Experts of a small language model: a softmax router.
Below are experts of layer 7 (counted from 0) of a mixture-of-experts language model. Rows are named router (the router's row for the expert), up (a neuron's input weights, with its number) and show model dimensions 224-335. Each number is 128 + 32 x the weight over its row's rms, rounded and kept within 0 to 255.
After each expert's rows: "comes after" lists some tokens at least twice as common just before its tokens as in all text; "gets" lists some tokens that make up at least twice as much of what it gets as of all text. This comes from a sample of Wikipedia text that the model never trained on. Tokens count by the router's weight.

# expert 6
router [ 93 127 123  73 125 129 105  99 138  88 124 110 157 113  80 117 113 142 167 130 109 108 136  97 158 113  79 112  77 156 134 163 189 168 159 112 116 117 134 105 144  99 120 187 157 150 120  59 116  98  72 120 143 145 101  91  79 134 139 101 166 122  94 155 130 126  92 153 126 146 135 102 118 149 172 179 120  68 130 116 184 143  74 133 138 227 154 144  92 125  85 155 153 115 184 161 121  89  90 167  83 115 186 113 162 124  76 119  88 102  94  79]
up0 [145 118 132 102 162  55 119 116  69 121 162 114 115  91 104  96 176 160 220 108  99 111 117 167  92 134 204 200 118 187  96  95  77 105 154 160  94  99 107 107 179  95 141 119 139 127 165 115 150 168 200 123  63 150 184 109 161  80 155  78 165 105  74 177 179 186 110  94 132 170  72 100  99 128 114  98  77 124 147 163 161 153 141 130 102 116 101 196 123  86 120 116 147  97 185 128 155 151 102 173 152 104 118 124 105 110 110  45  68 142 100 176]
comes after: "| ", " ", "\n", "\n\n", "elected ", "Republican "
gets: "| ", " ", "Democratic ", "Republican ", "; ", "Party "

# expert 29
router [129 161 147 128 108 110 161 127 134 110  89 130 142 162 161  60 160 201 125  70 109 148  88  95 169 107  99 123 154 138 179 123 133 178 111 146 125 120 153  91 105 121 120 144 133 116  87  98 129 107 136 105 153 125 118 128 134 184 176 131 162  21 106 137 123 172  68  99  93  71 126 134  83 124  60 126 157 132 152 136 113  72 142 144  74 126 155  85 221  70 123 171 130 145 114 148 114 144 135  73 177  94 143  93 136 118 144 136 141 144 152 169]
up0 [114 102 144 123 141 124 112 122 144 145 132 148 143 139 157 221 107 157 162 117  49 103 160 124 130 111 125 143  53 131 160 115 160 100  91  77 129 100 136 111  83 169 108 100 138  88  69 110 106 115 140  90 115 109 128  82 178 126  99 160 116 134 126 166  71  90 157 151  93  91  95 154 122 158 146 108  98  91 124 106 156 165 158 131 130 129 114 159 150 100 111 171 123  88 143 114 106 100 123 119  75 177 131 117 168 143 212 110 157 141  85 131]
comes after: ",", ".", "| ", "$", "; ", "/ "
gets: ",", "2", "1", "5", "4", "8"

# expert 48
router [119 193 137 113  91 180 163 149 108 135  98 119  88 146 154 120 107  86 172  99 163 117 114 107  92 117 133 107 147 116 128 127 121 149 147 147 171 134 149 136  55 128  68 160 211 124 127 112 115 146 123 170 114  96 131 128 153 119 128 143 163  61 121 101 129 163 139 160 115 143 192  93 119 132  90  98 129 121 127  79 101 164 131  80 165  90 100 134 130 179  84  63 137 104 158  46 151 159 107 123 196 113  99 101 201 190 126  68 121 133 144 135]
up0 [102  39 128 190 177 152 105  72 105 177 101 175 120 141 122  75 189 144 116  83  93 108 180 164 138 138 173 116 132  92 125  61 199 113 153 156 112 142 132 112 130  79  56 128  88 103 163  88 189 188 128 108 130  88 173 137 144 129 133 100 172  65 104 182 142 132  90 109 147 106 140 119 117 153 128  95 109  42 104 107  82 132 127 113 165 132 114  86 134  79 166 151 112 139 146 131 132 115 125 113 164 157 123 108  99 120 160 127 190 148 144 129]
comes after: "| ", "(", "0 ", ".", ":", "1 "
gets: "| ", ".", "0 ", "m", " ", "1 "

# expert 42
router [103 129  86  87 152 166 127 121 130 127 109 151 131 107 103 116 154 108 150 115 144  42 126 127 137 137 148 123 148  74 110 182 191 165 141 142 161 121 116 132  79 110 160 168 182  91  84 145 153 103  83 102 126 154 151 166 136 155 123  71 151  25 122 164 126 152 136 137  90  99 116 109 139  95 171  83 114 146 101  98 108 104 152 104 132 180 114 153 173 169 108  96 147  84 189  88  99 151 103 107  80 127 155 139 154  95 121  47 120  95 123 114]
up0 [186 115 139 138 117 159 140 194 146 104  99 129 111 115 143 118 105 106 137 141 157  96 150 155 101 124  37  84 143  97 111 138 153 155 121 160  90 122  75 132  72 120 136 141 151 149 131 177 153 125  98 108  97 181 138 109 133 137  83 185  91 183 140 133  94 192 104 134 121  94  81 108 174 140 156 129 142  77 134 115 195  86 154 103 118 117 137 115 150 177 159 181  96  82 122 111 155 131 109 115  94 120 101 167 109  45 129 152 119 111 113  84]
comes after: "| ", ".", "; ", "% ", "−", "+"
gets: " ", "% ", "0", "| ", "0 ", "1"

# expert 37
router [120 111  98 172  98 150 152 132 163 111 150 133 157 139 103 164 234 159  80 152 109 149 104 132 125 139 132 114 106 103 166 134 112 145 156 126 132 178 121 143 131 116 173 145  97  83 127  92 122 118 124  85 114  79 153  48 133 145 141 163 156  94 130 151 154 172 165 108  98 125 100 117 123 154 135 139 167 136 143 157  93 118 139 142 115  98 155 113 152 194 191 151 116  99 156 121  89 170 159 169  84 170 102 105 174  64 213 172 116 117 161 111]
up0 [103 176 183 152  98 128 144 191 135 146 149 121 136 185 167 142 119 146 129 165 136  99  83 107 117 104 121 148  99 120 146 124 135 110  77 139  99 151 115 127 102  49 144 192 147 150 191 111 107 122 106 125 166 129 143  75  98 117 157 143 176 147 150  84 152 147 125 168 123 100 124 173  83 179  75 169 123  79 139 139 145 110 190 152 111 123 110  96 153 108 128 143 148 108 126 168 136 128 124 101 144 142 134 140 155 192 163 146 164 136 150 121]
comes after: ".", "==", "== ", "===", "See ", "and "
gets: "\n\n", "ed", "See ", "tion", "also", "ation"

# expert 38
router [108 113 173 120 120 151 141 113 102 161 122 112 115 155 130 142 110 152 156 110 102 150 182 122  71 116 177 213 164 184 118 121  85 115 127 148  95 149 119 100 166  71 135 181 122 171  51 138 130 155 131 168 128 146 175 153 110 105 127 116 132 115  86 125 133  91 188 103 147 123 114 112 155 189 135  74 127 118 123 187 129 183  58 121 128  82 155 130  97 147  80 142 138  77 139 126 165  77 108 136 130 178 165 174 118 125 164 124 220 146 120 154]
up0 [ 76 139 109 141  80  73  98 118 134  99 117 114 135  95 112 148 149 111 124  75  71 157 176 120 119 102  94 152 171 161 168  98 150 143 134 136 188 163 123 174 105 147  48 123  92 163 114  99 188  96 138 107 154 105 134 119 138 113 140 139 148 169 165 114  67  69 139 115 148 105 136  93 129 184 130 107 118  63 102 120 107 136 177 120 206 132 138  89 173 144 122 148 146  83 163 127 131 143 149 137 131 165 135 151  83 148  83 123  92 186  97 101]
comes after: "G", "H", "S", "F", "M", "E"
gets: ".", "t", "ed", "it", "er", "d"